Below are experts of layer 4 (counted from 0) of a mixture-of-experts language model. Rows are named router (the router's row for the expert), gate (a neuron's input weights, with its number), up (a neuron's input weights, with its number), down (a neuron's output weights, with its number) and show model dimensions 0-127. Each number is 128 + 24 x the weight over its row's rms, rounded and kept within 0 to 255. Numbers have three digits each.
Before each expert's rows: "mostly gets" lists some tokens that are sent to it at least half of the time; "raises" lists some tokens whose logits its average output raises strongly, later layers aside. This comes from a sample of Wikipedia text that the model never trained on.

# expert 5
mostly gets: " \"", " | \"", " *", " '", " (born ", " | MF"
raises: "==History==", "==", "This", "The following", "On ", "Loc"
router:154119128129136133129136106108129180162147108109138099129154140109133108072152177134111096124160119176096117122116146096129089148082126142094130150118148154127117129119173150134110145151115124125126118137142140157157112135118123111125127134165152140168118098127167106072121106094135099143124150097174112105163142097190104118105109101090152163129161127151156150104087085122136122104142
gate25:147109084115137118135122139107130136140058154130134142160153115111117110155156106185121163129093118115146108141090130090138105130136091094117138111162198130147134144149098155120149140129126102101149080101137090157136123122130057131136169123146127125130139150156102123131111152095141141122109083106154131145164117158140139094146130134126123124109135164087169131118153159133169106138149
up25:116178092121086141135168134098117135123110135138157120126117163151116143121120108167149135151140104136166184162091124162147159141135115120118109171140145155116084127070175130131101111111117102091141141116139105104148135134099123096118118098147092107147114085140140097126107156127106094145100114136110122130109169145116083151102123106178150155136103099143134134095167136138132106117079
down25:108098149150114127135138155133093142136119148136185150103116144112145095152090172100141113106156089114114088157137169173132075102119075141078124141131150123148146094075162102135115129114138104095147125108108136132113114155151148083114144106113085113110094119145115135091120132102090161135122125187143173106128135126118113142117137170130109118147154110140091153115130116121118136146125
gate26:166101110138120099119161115124131136108115133120123158103164106152094097109149166128181122126145142206099176128124166137150097130116170115147125141139096159137112123161147137110090108116086135108114132123140077132112109153098114130154156179126139132125101153133152152144083139112147176151144129153093163143122099146136167159129125102132107130153148130079150128133111143166141106114122
up26:127124131106158133121111123163158153108120108116081133106090095135154072139105141146084121072078128128114128111135125097105120130137165175136126148151123118140173157155152165120153087129129106109083086129127102132145120097102108119142169130131175164091116099112121131160117153124085110121136155094127170150132145160126120156102172153121110151114131114131130116109109132167090151126111
down26:083102113135124127092101147110119159110141143133138116098161133175129092127126125130128116103118116091125128147143103130136105049121100140117124123115133101083116123136113130129122069084120161132125126104117107159124140142116116124121184135133146117093145125128088157148064112181150147103132144160146128141140109115089109099120152077144055119133097158107107121124093118154115140133116
gate27:109149143131127116090126125112168149187142163124139108098145136163066095124087110144147102087114131155168123137109125119132093183148113109124139124181154082140123135120114120147135091103086145069105140113144180146089138141113154118117106102101124111127167141112131118138120136122138105128131113147167123090139136123086114135090137143139123139118166115138134080146116116174121131142159
up27:138108123139113152176066103074109127140147156123175123127139108144171105111167093131174100095150086117179133104100126093157155116118151135140137114131133163131147158139108103105130152116141142125130147128088092103142138128112116142102116115173142136126118163153140132119092138094137160113183163147118139139129112130134095116148132139121102123123141097121099145122170209141128116138117
down27:154166113149080122158107105085137123127140081136181147097124114117066130107152112117145089127164118117106116118123143142132109154176136118170106154114125158158097155133128148152101135110075112109096146168158124152142173166105091133105135140127124114110107130099127147135149084102115135120122103110117113138133123116121143088107166145136132120124160136137097152164174118129119177127167
gate28:151140135106162136138178168121132150109092141131113077157166154074114155134120111146136120131108140120109095161117114160098137141090162127165162123112121126111144110124151125138151072147090135135142112128135125133095150122122129109123135083125115097144133119161113112100115138123142146109106078132140118145066105131122126070120160133139157140103146101070113120136105067161102143101130
up28:129150128159144133105095136171102088120134136119109172110122117161141144128126113140152136153173103107131164144117113113173164119149121115098115143104164130090153147143107117110120144175138131114107123124112113133137130132106122108126117199164098106172159123141091103143111066137128131138114123116180164128126119080103151138150089141158087101144106144115130109179101137103136141166098
down28:111157099161105127108114155147118125096134106121102163103088120108146127105138149151137174076125096150156155106131112127159143160129122134161126123116142157027141127160112152154116131169125157128158085087099163144154106102150097115129094100140128122145125107164107088152124113142108131114121129147123148141159139116122159148106140130126129131112104115136178119154121132140096181110149
gate29:186145130171085091120110135135128144136112153131108159142125128136133123141114164141121105118174155144132128160069107126145114144133152136082135129144130129100123107149102149128142115116130108098108089137146126226132182129111082106112157083154165108148123097163125128120146122154161138127147095105151087140139126092076111095144136137117109133154139130167135139120130145112130114109115
up29:120111098096087106126085111115133106145107127140135125194144149098123124144158139137123132145134127072150074155097104145153124125131151107156133189112089128128153134144135180147132113082116109163131140110137125109115135169142142152128116166108153127078151117133127103108095129107108125158100096148106108155142128119108098137109110096111117107164178103079127094104129136106133136174121
down29:144114111114109099144139111113108146156134158180080200125153123149081158158142144142119134140143114134191142117101145161131125152134133116126132103126153142134093109101126106139132121144124158149136095173158162168169139170174131130098114166120118145091096081116126137142141142115143155122171148132124138128120139110123109141117148186139105103106089125164103115133121139128113143089090
gate30:189114083133141155158122080131107116174137148104141115179097144134134076115120165086085075151114166107092138120160115150127106150119146145115162132115160121142100090118121153129096100149130128109117139122138146097111150145138089116100123121114136114101099119146157120103142144107120105157106138091164119125121130105159171157150137135090126120129120160147117142117127139111194115124159
up30:105128105109145090123152118136136080180137156133128115160123152116135147153127148116129118063084203140092098104125090135128126125146150108147110149110149151136102119105125152138194107102141193123126140154150187143137115170152112080164130150123138120133157134112104105119142109147112118118089121097113168098142108109102115111145140121142141120114141124135104115131157121150124149164116
down30:151086148104114173123157121116107118148121124110110130132124155114093168091140159183121131125169083092147130139135127108135126136116151129110141183170114153139138140162161130124162157132131094167123133138146148159129197147155126117095134099166135112131151092105125178117125131073118101104113105114118114139132152135115145091129079135106140136158140134165135148131122183111124133103160
gate31:165140135128150142149072123086089144167147154126171083082131113117173124163160141124128111112121142127117132143122141158136094125118113124159141166135106100108087133141131190129131111112174128164152131116124116139125113136166080065145130112101135089117124153157134129165128156118175143098134149120143148143117114125115146110113111119121128145156130098106096169144170077146139115118109
up31:155121153128121124108153167081141149132111137136085136100136151093106177142095122113162131114138145092100159159127125100176171144126128102129122175129115099119173155135124118185103145143144140153146139131112089111153168140103096079145118123091150126133094124127119090149156116128120148146151170143120120106110129152137109116190156161140168123109149138128152165164123150121108132147113
down31:118130157124122118116114130124122100110157131093119111129140122136132145135155090157138126101125111112097123181102093115132149117124126138134119143139066083122143131157108204099130135109132103117076140125159139136129133196131091168142162098142108094140154111140118146095133163142141201130118127134059124172125155100115148139149143110148107139117156127110112144097122123107126150110163
gate32:144159096126168146130111131169125078140098139174154140090099092127105124120116093143138136145131163177156135155090115138090126123125106143111155132175102134136137160137114156216092145132111116080092149132123131137114084098140164139125121122177126136126163107106138092122134122137135125121135109172087119144095138133147097145160138157151123123114141131092117170129140115120133106120139
up32:168098127101131106128142111128134126116145108121130125129151095108123090143146176164148114138111162146184156116139117127139096153105141088133160122150067098105184155135103168132110159158147140177133125137157088146107163104137130165133148136127123121140100113130096086133146135169123117133159143166146168122097135113116169108122114130118148152162089156155165149140152122157135158158128
down32:093178113094121182123141148172125144102151120143152134123072122101116145124133107167152095144142108196128085168092152155152136128140149172152141118106114102147167109115147119116147145142082133098086132103109131111149108148148119133139128106101119140142136103109129167136147166094141162088162106142102131114093129112142137164143109164125133126103146109130093113127139148118138108078132

# expert 11
mostly gets: " Mac", "iy", " Ak", "av", " Ann", "athan"
raises: "is.", "is,", "et.", "es.", "es that", "ity."
router:129119131115097137149106080112201164096133150129119157155117125123178094096171121170106078135156139146081132161125150115138146139110114116151150097162156190137141159107104138130124134110122154130126159121148196127151130108159115135099125115107121129123146130175174143093145106102099124135099138118133105139139089149107119125163119157120114113124105129134175150138147139134098118133119
gate19:108113154154179123125067124099080117113156111155100156091156175150117105113108109111105124110140187128114111143113154145118118147063132099146136156103122125157113113099105167128123131143135110148149107117162152173144111129155155123100134148141093130152109133159132116103131157093166110155131112124135150136090108094127125137117159167129110159096079137136100147125115134138110135179125
up19:132127174140113113142126130129106116130159178150114105137134123166123145103133182165111131130103133104105138157112134147135136129165119173126193154141112094131129154134150169138133102126136120124132122137131077096154159107153124162152126136157124134116091115125120121133155075129144124049157153081130073150119103145153120104119147116138167128075149136087150115161121137145117153119107
down19:111114144103135131138116107128157113087148115156129126077139111110138085143131163144134099122114133128157082134134111153117120137141118161095134094093089108150093139078111142119111132129131097154153102098123082112129158123151144111114130147143089122146107155122147127104142084082190142121118111096156117167151134137098171147169135161120154134138165160130102111117145143102054117138117
gate20:110190176121143089119086093117147173112131145134091102182141169123126122156129141113123125120091061129116136119112127132147113117134116124122119140154128159125123157145166098171102107108137148126115137057131161132127118101146137135125148134105128121079138143171131147146133089128145143138145103096133138140099122149102129091125139177098175130131079128130153093148111139132106099154113
up20:127126118144156104150114135106095067119166116137122124100143110150102125083103113141099112114120151159152110104091147139103132114109137158107113134081069107121137120128127124107152142116148128148134112094113081110117080083149163147152180138157161158129145125124093155146128171167163135108108149156121112117121132088122121149142107143160158090125113107163119147137150122150115177167155
down20:089126139105155137143156125115126141117116117063130130157148129124126123120164089125115101127091116079133161145170140134164109100151143126154140107140122115102117138084122160112166113110125165114147099094154138099108100149153166114135163127124083116155127126123104168116149092088134153113189148159132117136156179148145129139130127101134120130107139147097101164148119132125123124080064
gate21:119124125129105121097132081124116130128103138125114120129183163148129125115148145104106132157167147154141124141132104126148135151093116121084075151158155153146125134111119123119135111152112133122132158054119169141113133103106111081157134149157142150101131125180134111113129133108190123133082087156130164133129077175148119099111135098078128128117128108167108123106102124146155123138083
up21:121148148096105170125117126152150139106117114115091163133126154117151129108166153131153122105157098137116091139125124101126130097139104117080109121102091100104139084142150080155147112184111101088130125078143133193146136141119107160113102139140151119137123123151141109125097135115092132119148116098131090143077148116147097120093065130171128111149136159128144140147101092147105148141116
down21:115182184115148149126120136074149129095145104129131185130149167130120138094158164153129119098122086138152142130126137106108115121140115133126120145105105129094099108132162116104153118129123116107106073125124119153125112142125098144128110102143112145143126117119109123144071145142088129129159172143135126092097126163116066139104102096114136085110140166131160146118107068144131149085123
gate22:177115145143115124100115087088110137117069144127136131139121071169122066122119086154147076094144115168125187094103131127163125156129120103109127166142140125097141163113160150150157112136176115134123120134115108140113134119120133115112137122127125085125119115108147120132091118127107165111087128125124074105131152160095130117125116154151156127106142116153140164144107161096130150136095
up22:152131114147135152126128131145132095132105158158128149106127130168098117076141146132099140108126145116104100093149119121129102157126146142093144168135147133056102112080146131160147119107137135121127134100106122142171129173131147123127091105140114054087125169144147075109151139140151114167156131097147097132074150163148144104104111108126086145140111144133118162120125149139137129147097
down22:125099113127128123131148116122164102140117172144133130113117132169158086109131137125118171148157123118110146086135120127137131129156167136070109137141129115071080091080121147135171145134120144105151133130139125156118088143105115159124135129149142068116117116145137106134135151174132145142112122091134094104121138178172169095124128117133122167126100115138109168127166136116102111192091
gate23:101148128128163156143133147107152100185107131161147105138136160072130117141130102150119127115162175132092150116142108136130149114108113119147110139159108129149151136125122166119141121123167157113124132142137111136100143092094119126121156110124105184130132153147163136104095124142144119114166136101125187130180117094135151152095084144121116155126076169167084143147132138144137112077162
up23:128111143118096163117101108139145157161153110147135102119143154163117136130127079185104090157157160142091104129132127149136147141103134108137154112138140131117135108128185140147141146099169130103124093163141132134089123125108142135124130096141132119158152086168120122114129133117107136125134095136142150097132125139173184144128158087159109158069125146131096117121141136200100176140140
down23:123156120121130170110114182107136109164153147128130137132122081104116140153094140147139158109111150115089188121113105117128118119128078126134137126151089158149121098117166146135086134079134154158165104122142139113090127145146183133083146078163083141118148169162132109124136122114143129132115129139163096134103114102085130098130149169112140149133158100122149124119121122115101120092093
gate24:124174171153104102106146103117102127147137140103169096131144159153126144114117160141128150129090153127111103136119128133117126172167112121116146104168127135146106132128158124136131113143144132129162102161147133131091098127094160108120155131150151130081124142159123153128097138125130135099113128133153178208115104144128114161154107121140051174112126125092138169141088113102128154128161
up24:122103147140086131123103123089096150118175115093147147140101113119120142143147158153130093108123138138159107156138180171127156130097100123157110121167136169107139146098113122114113106187111108079131166154139128131122150085158133097139106084129109110126143128163110125133114152148123128109140101165079149124111105136096149141157115146126091152117155098102162127146158135074114144134091
down24:115115102121099161135105154089163162102129130148160097154150125123105134154140142155116146169180137118154126132126156185128127142113125101121143139140115133196187148119166147144141157150115099116141117108096101106138138162147085093131110091115083128132107148139086167100118135128143167102130132110159120147100126143128130107125078160111162150147133127114152118145163118116101145172110
gate25:169106122159174126131123131132139150171103149157127157091130115096132099165142129158130132137132114140135117134063124129121142147116119138123119121164126156137149136147114155099172131152085103133147124088161106144143106105083088106138165098117138102158122147160073140137109114093090133113077133093154116153136091121137147138117111135117102132064134141091123174108137141149113127171105
up25:115172100117121123142145152099121184112099133137139128150141135112118132141123095152149153148142118148149180142075098163151134154142152080118101145110143181128075151098133135126092142121138108104139129114135130114110141124122149105103149079122095126152135085142164098128090137146128118142112105155132114124099126167091098163058108144177146148110117086125143109090148135123133121107108
down25:125101154172132114146132153160078132119138130118169116102109147121132126154111128081162130141134087118124093160122162151094102104125065160120130136132137096149150103096122089132104128129117111080117125118115162108142086144125171068100154108094140091126117118153120125130129125161116152138132143151127176143122146106122101131121133181100083144149141133125062168135132117152131128149123
gate26:162110146120122113123141142128136140093068134123172147123116115170108077140124148113169138115160150189101161108139157125177139111145124129145138129131132177149083136140126151132123112114100133114100119099157103142098124110083089138131142167117111168116150132124104113152115115120118145125135114116077163120111111150094190156123113116172139093157109106082137176138130115144107115122125
up26:128108138137151093074132076142124147095132111105082104135105132118169123169097133167059123093126109119147130163127129126088131116136147135132128108155112121118153138134164175112136090072113137138090105106131114160125126070129118153143168142118123142117134128104155117185140144129118150109161113102111131169135132132098124134111129169126141089116145102142134135120133138159072174113133
down26:090102135171097151119116137116094139110117133150130151126171065218147064152126135136135094110156108100117158085156134114144111111125130138108187153119113118134109124118104159136106128116129161153117098130143134121125150109114150117136169107141135130131123102113074125135078118154150124086103115152130132140135156119097127109122183113144118170145112145111127141141087112121119142132137

# expert 3
mostly gets: " two", " three", " all", " most", " four", " many"
raises: " income", " money", " method", " job", " engineering"
router:143093124175130094122139137128126132139106148136091122168155141085151106144143150112102081111119134103132114117127110169118147142135109139153143148068101118145143173140130114123163109121122130063124118122155088095146066153128110164164118136104089121162145124112180110080097162114125099123141156159167135166151141127138178129154108124100112127128127160116146116120105109109129135109108
gate44:161130087128131108160108111153143126124091098093130138170150134166103126143110110156171154077162171155105130149155138110137125117136126098132166140102130141145159090171116138111137166115146146137115186122105142168118110148109162099090144103139149158109113192130114152109108121162137112124135095164121163132107106123120151144121121116126116169103148143187101127141097126105125144105112
up44:117147116129118131114136124107112095115117132083177151141091102117163157129137122132174087115157146171139132123143118126137148094150136134154114181148119131115164137158090118096142101089148098168135093171156109145134118112125107145144157124117140126090124122108122115140147098082106108072172112113126128118147138079166125138153157160113123114142121089083153151177158107132161124148116
down44:107117113151121112136126139117148093105140143141153139141133125121121126133133122087124119107108096117159121144176113173099103130123173091163135154138112100045116133123090097081139169116127156141137122111171090158147173084108130126085103136112108103129117102143156142161162159113130104124172123137144104110126125098110142152118129133132132129117131088122194122120125106175110112087109
gate45:124116160143112120137131146141128156118130137101182163146163134127109151119162111117154101097103095146100107167130168129162139127112158118132098129138118187138084166164140121159139152148127155148124165125081147083132100132134121128154127105142120148133075119091124140136106082096126142188125148131152081106148102107144140113119109134121151156102121134081115136156108135154122075131099
up45:135130114121130104106158163120089120126132143116163130099124127134124139156085126138159113132169147102183164102110156114105130098115142112136105079149122142127135082089136051132198148115151093112149171124158134152148143109081138135153153109129119129129108106125135084143137104106138111091104121137112092105156110144138120134126131143147136139090146154158114123163155136150146152164170
down45:092140116198073121081158132131115113120116139124145139142125135146098161161111108137130175125139141132141143094109123127130113125157132106104114106136164099127130140083124114161154165130176096148101108100100122139171155082153139143115158113131081127120116144128129131110154130054149176145181151139120169152107121107112137120132117129114120166135128128166141079135109164135137124121133
gate46:116136116143093134147163106148111129141115090109127134148143130110137138160172114101120114115135117106098112190130167123097110114062140140147097128151121120145123125119139091136148115160150117156111181121061126122099132113136158117131127108119122145170169116125137120105115165137090123137164135135192115154156119113161130100114121093146144167148107117151116112161092110123194096107122
up46:163091115087153142136168121127107142117161118132151154157159134163123092088183129123129154150123168109130115141116104178092095116121148150111130114112141155137145128183149105144136140082111112164125149110108158156142141150127113118141114140158126112111109120138127126114127115144175083148115107149140168116098121156163163119087125159131127151136111145159073109133155165130188122138098
down46:135146162123127148114193110131123131088150120102116125118083152112087145129116087163152091108108131129114137126131099102083147112126151134081132141135125137083117135129131194091118135120128141186122152137110170118138121168129121109102125147146099129162128118135113139090097118129178147141115101144132113132142167108097081131107137138151162120164099089116129154107111094120064121134129
gate47:149137118135100114147141129128156154130125098127146145131159119098172142119149153117142165152090173093137119136114107140137136147140170162131119190084099171125135135146131139157116116145150126139120120095153146109108152136083166101115134119154155130141106136152103128104116118150158123129105101141131125103073114112116185118068185120113119141175096141131117166184164146125124117104120
up47:117130144106132146156107093116115119134104132108102125107157115113175117104077168179119088128162094116157134097109155124073125133144132099147143120107143147138124143167167151168159133149089145090126163116097111120115151139107152116118140116072127133137147159103170157114149133175125121129128134160149133096133153120148169157106181152141159112116127105101134102121120155103119122176145
down47:084124117115113104170117089160133102130141080152096140123145139118162184099132116126116130113134146085142117140121103098135131119131122114084121157155075138199126144115093131149115105143141094110120130144117117127152127164078162115123121149154110150114081135133103178148124083117121132125132153138120062146167129125080142114113116106076103144124147148114132131124153114126166114119132
gate48:152128100136177116139089136119094173108126143121112103117179148145080132100103149117174128105144141161111130142120141176126113113122129131150123114105137179093122158168177133146114177118178151111149128111094134105124089154135124129135144130133161123119115168088145162143128110108117131113142102071117153141124147150158110101124122133156140095094084146128083162137144111147092122131126
up48:134119177185114122124148169108127103087115096111149148131160136127102104132147121130178118138129093120105077140122099161135113116109124122119121098140111191098127123146131078112158121132093110121156148125146154140189134113139141102113130195152132150122113128134125123105105125122162100170133137099120140095115132171134125130157079139135107137144098109116134105099099129084173105122102
down48:090105134151101083120144148145118115111066140091094104146123098117123105123141091083142078178146140131106140129145127141124114138122151104104103113126126154100145153115112089076128152139107130086133120147181170148113129125126135115146112133102099146098129094127134165127137085113122090143155148159094140118118098126117112112119132130144134183151139140116177087125114104162124132069121
gate49:155149133133146152120112111116105161142102138122141110109149117146172096115117119108104163160141135102106160146139109103174136139161119134114130141133140131131101112086171117149132134096144170136137092112175131154056092150123145127105114131139107137095117109108153117090136094138091127143111142107103091192094110076152161135135128098163122112103141118189118145111106140159155142116114
up49:142124106152168148146135121123120107146085138117143164108160173135088096147141135144140127105117185130064098144149130124117132150154143137111118112136150169116124148156120159122131135088160111136163115095173113129106122145129090148116091099128090102123103124117148078138146171108118125127093099124139137081115112168112157112118141150127122163084117145134106125093121201134118107120147
down49:143142137137155143130118143141042117171159149136154168122123143111142133122153137111123121136138126131137112080159120134117153120142105102142139091162117112068142126138129122141124164085118135122120140144171164136179101144102140081102140103098140121102124133082151106094129152143124141086107097102138178162093124150163152148103164131118125124119115091147129109129118078151160153147117
gate50:109127155112151075084123138149110120153129128085099108104160186158121125137139113138109122135169138115089093154148123179131122135093103123123083118120182134157109147122132123110149128130087105120125146147115154102102099106135109128151157150114128154123194149116111117146103169110130126138121123131110096110188113117146119133120113124088121115125128053098115147165090149101137115142124
up50:112118147114119125118100135131086099135123100179195155088137117093119113111103140129153124125106107152158133116139111146138147136128136141110126129134097104082155146121151126147130116117155119099155161091102061092142094126178177111126118134102144069112143144147148059150127140094131124122127117111168100140094143128115128169134113115131157125145138146120147131160129162138130083132086
down50:111144157110150133095108142175102127101112116182099111150122076121131137104083084107177105132114137142140135133105119150158138144103145099102119136178068101111158121125102125121085153079129142114153126118118117099148102107114133185128127135133164114104143150136165100100137119136160156165123173084119114129111126112122118139129140107159116123126116104144165111080144129163097114121108
gate51:138133121179140119110149136121089080125103161119095108124140144171151105159127156154132149115118112126129129119124126126126162124130120101162172117153127109159163155130138134136157121152093132127117147113129151155103100132139147102128101107155118157175135101144163148094083093165126095119101141170108169128110158157120117119139091196138167137106141174087127148165112077136127130126105
up51:135141107178130089131153119133099112170119138126167124138155126102152116154125115102112149095147159170146189115131142142140109139096120106144137156147142165109118119104133149139148095097106150140053135140148159130106144133137137077129104155131183139144164144153086106062109103107113129124103110098125178145126135112111157136147136075145121127111116111153084111119122105124137132134142
down51:147136128139137129130101142138113112134133133109090139116151094125111121146146147124130142127159168146118144105129143162095120166091097163126118106144111112116086153103115132133158124092138130122114138097152125100157167179093153137101117158145101131175161138129132115143101140130151161136124106171177150113120082129124058168118178131134165167109127104156126124127128061156092135097130

# expert 7
mostly gets: ".", ").", ", but", "s.", "\".", ");"
raises: "iences", "istics", " Its", "ities", "ity."
router:120138114154141103138133092110130158163107137102160096147144103156120125099141176116139087123146165138183109147107088110110156121128147150076114104075181134116113160143117135144152120093093079112122109142127112124155106113128165128131121172147131134165133133122099137077160130122163113158143148129160121135129144157153144130155140121146128131163135144138155168186101109127178124141138
gate35:133152119129123151123149140139133148118129103127142133128076119141129117104152134124098110121128095119110153143112103126153113168154129092137116117101125140084084136111160174135110104098150072106107105105145148131100117086136124064090114108143136105076106098087129134160086127116123118118121158142094089121116164088137164143141119130114134103107196140135195138142134127097121144155119
up35:147158099140142103113124151118123153109154102082112111146168123143126142097115145120098117159135138104118123167101114148154153153124112144126145146141145161150134164190125167123146093115124159092148129135165142126127105146100087075155142121092085094107137133161130134126137117166160155135095147147151135135099106106102105134087156123101157107167145093105140152136168136095139169165104
down35:122112116180134141146148115077117128146096114102129154161122121157154127156144124091137146107143121165138115135110120117121124114100092163150141143112157119163146158129142101119135115122128150119135128108085132124107124082159176127149110143139101125136132112136084124119128133184120133140123104163140206162086137169109158101178116119174099178104131114096096104135090116115114096135133
gate36:097152124153119131119139129165076126076167123147141109096127094124114132138152130138134130113135141154161169135118124110178144164141150129152100131129131124064125179156117129146134142132177104117115139147145155108133160098184169120096172099118165096150151131130123173142142133104158093119144163119134152117105151147163151175144143161136104128167124125105140155139121114171102133128128
up36:122156126165091154120119121154127113094128116127092129131137123139136088140104137142143153131134116148144156114139120122176138112163136091136162162121093069142177137162182147160096171079146143099125096150092093144124091109173085162134129116114166124116129149123173112098117127130125168089147151152113163164113113148111117145141124146175131125127131127121169126093115107128110142116141
down36:100108176181118082126112102145131080091151144073149113131158141134129101075132104115126121089128115143130120109168161120142135136101161097103145125103156100060137144126144112125120113112132124164140140095105152185139143139136121121153144125129143157168103102090114147105131124154154133156148113113145152092135140153126162125139141121124111120130137149140139120086103155185116108125179
gate37:183101118088112165114156099105132130111129120106118135112161113104147145125157129162150108052132144079152146156112145144150108133130125092131122134141138114129141127116094116142171139124148095166121103128107146155114145147093137079175121175121129095142107109148129080176144155141130147133096067130106128134126159128123146126183152093141094160143133121117128158155134140142143113137104
up37:120160108141134142108121101080166102130142109119103106138154137086169134119114151131103138150136122112179146147146146121136121144122126092120144157121107098125119108102120112147134113158156115098167161137114156120130149131153112124114112162097167111114105083152138099091160099110128129134131126118144158098112089138092116121194184082136124140183125183123154138148174104133084121137132
down37:152139141157144140121103101134135095120137097138157114168091125147134160141111157171146151104174149129126146166129157126173092151132152142140134167095104105157128102139103101140169150135125146120136137117100166122141167116150107084137129104133142105100106119170116110116146132155122155121116124109112150131082109118099101097186192111111132117177102125122152122124182109110140173123127
gate38:145161143168064135149111115088089119115123131119083168161143106156094135138136091132138103062159150134136114136154104136126092139120151136133128075106142109102115096149176131123117096073134102122078097086077168143117106138140136142142114130101125100125110123132104122151131141136157118113105089118120145084109145118111155120115135137099136117118147126103146113132107119109162091099141
up38:138133181095126115133158127136121076121161147109104174083114129129135082169113139114124118118176119117111140126088145140110144149131162128124112163111146126101135120078131099153129111113129161140153121137075134129148166139117114142141149126117108090122131161170103127167115120201136088098102158110135117079143117131170144109114128101145127147112133122142143102143147191115115169131126
down38:127138140087124122160136110113101153098093149122137136162165137133116128160156142135134113110183118086061128097111103134171123141122135117195145145139141168074135146119121121131118149139128123157112117132112152126093091177135118098112143157142126156109107131108113134094093115154104124108150136136169136129135125107104137121131132164108142178161097129160120159142099087067107157123120
gate39:144150132139141111118115095160140103115135055084127133100164086092104141141148140097133100147126163145124112108113099158108165121107175118116109115156122150117166110168136130115194111090092112128125120110131118122100126107134163128088147154122120100125103125141133119060098136089152121093132090136107147123138112082141130141104137135117151140145116140119137111185133138164135086138114
up39:135101119099135134160121100153163112094159149113166160164127136149129094128104122166131154126124092161170128104149123073127103142127172126097092129087179105160100129124098145122089148115131136168090169142116086158084143142097123131124134142151118144113141120125149158125175111132159137157145120117165142148140093158142150123101112114147137097160133104118159103105105109108133166104136
down39:099134133116146103144116114178106177101113150095160109125096082124124085104109136111145150131143119166168088161113133060111104140113134127141158177151143135088147136141130103118141170106148087156148127098099131114144112142119142133151155156151134132111124133139078128168092164140144127156134166142156141135123143143128087116116110144124142146118134131148158092123120081173170146112109
gate40:120106120102162098107112118133119127157146098137140116123105133105153143114135146115122098167118124081153103155121120141140089146141117116161114073120101150144117085145101095087147111120133133121128132129130152077129134113181165165170111194090113176143092112075102145113139092130150124141113119147117093125133088151189122138116115119109150124153104095118148115160110102129132129155116
up40:107027156135128119111137129202122152128165124123112138165141102141141093123101107116106123116107152102129121146161147110107166138133092118122119132103147115159093146114124102149111127163123122124119083099161157127127121097113140152108142129130152129157072139090133142109109121152143136183085126156137128125128152144128158129163127095145133127077135145147126099168142155141127130095153
down40:109104112162120129114145121116102112116135157125061093124141136139153137139063116122077153147105149153160139136150124144104131147100118142126171158098133115072165205132119127144134140105104154117113133140150121124117153176068130120137145140188136117155150145126099152132102125112127115108121120108111188156114133147102117100115135140116103122149156171151144128108124141112093139148116
gate41:076106115118150095123103101129120125131117163077124091105110137139125090079132157139105133120121149133081055093139153136097096128136152146124123156166142147160126177098156147150147132141099172126152123140129121102089085125127106128100128127138123135123086123149173169107133129129127166126122117130139125145112113157155128102107143133100102141154176144095116077141136173123161137126125
up41:131130141170068112098144117141135121097144151126156135131140204144153133149174094108136087153134092135126119152114108139102128154126141165130090158152105186139120134151135125124113159144093127120114084162135145128105110116101137138098115170136115141109107143074099148167079095115123120115142122153147120131115191135167155139124142109117128128091132099142100145130153117129100088130123
down41:089133153110136104145164137123157172156098122142097153106126146124139175116140125079180164114130105131141149122123122099110130132165109107128080174177146124128120121137128079118200142086130126131167094113125142113153075129095113153120141117156132111133095123115129142099128146074169154103134169092136145138123090137118124101108145147135093138132149100113123115105106116108143135124107
gate42:117150122137110079096154124114172162133122122096182164127120118098155144101154129092129139132128168111168106145117115097152112170147138157158141125103167125149141134114107182118128110138109132131140098119140121131131172111126192117110113131093153153129105097126111125126116087162116124151104152136135119097120145118125162124127105141084093111119108153077168126170097161133176097111115
up42:161164158130130113131145110182110104120143106114090132151123110138118148120088145133104171154088163102137157111137123129134128140078148102084158130097121115123138153090153123152105159070153130151113133153114123159115127132130084127141178137124124087159177106139104107131156150125123128095120117096139142138089130125185136092118131137113134121143095115145161162086160124154095140129086
down42:137122116075150139110135130157153102096139153093125148115157148100095099140119130117145077139090107130117123102142143124126105149116116181152087116136126105215111150065095166091111109103137108097131164095099134111154132121102116121154140141123094112124137142136178167140152177104130156116121148115106110109100124131137117139155101146110108117107133126094119129143144175117140119145154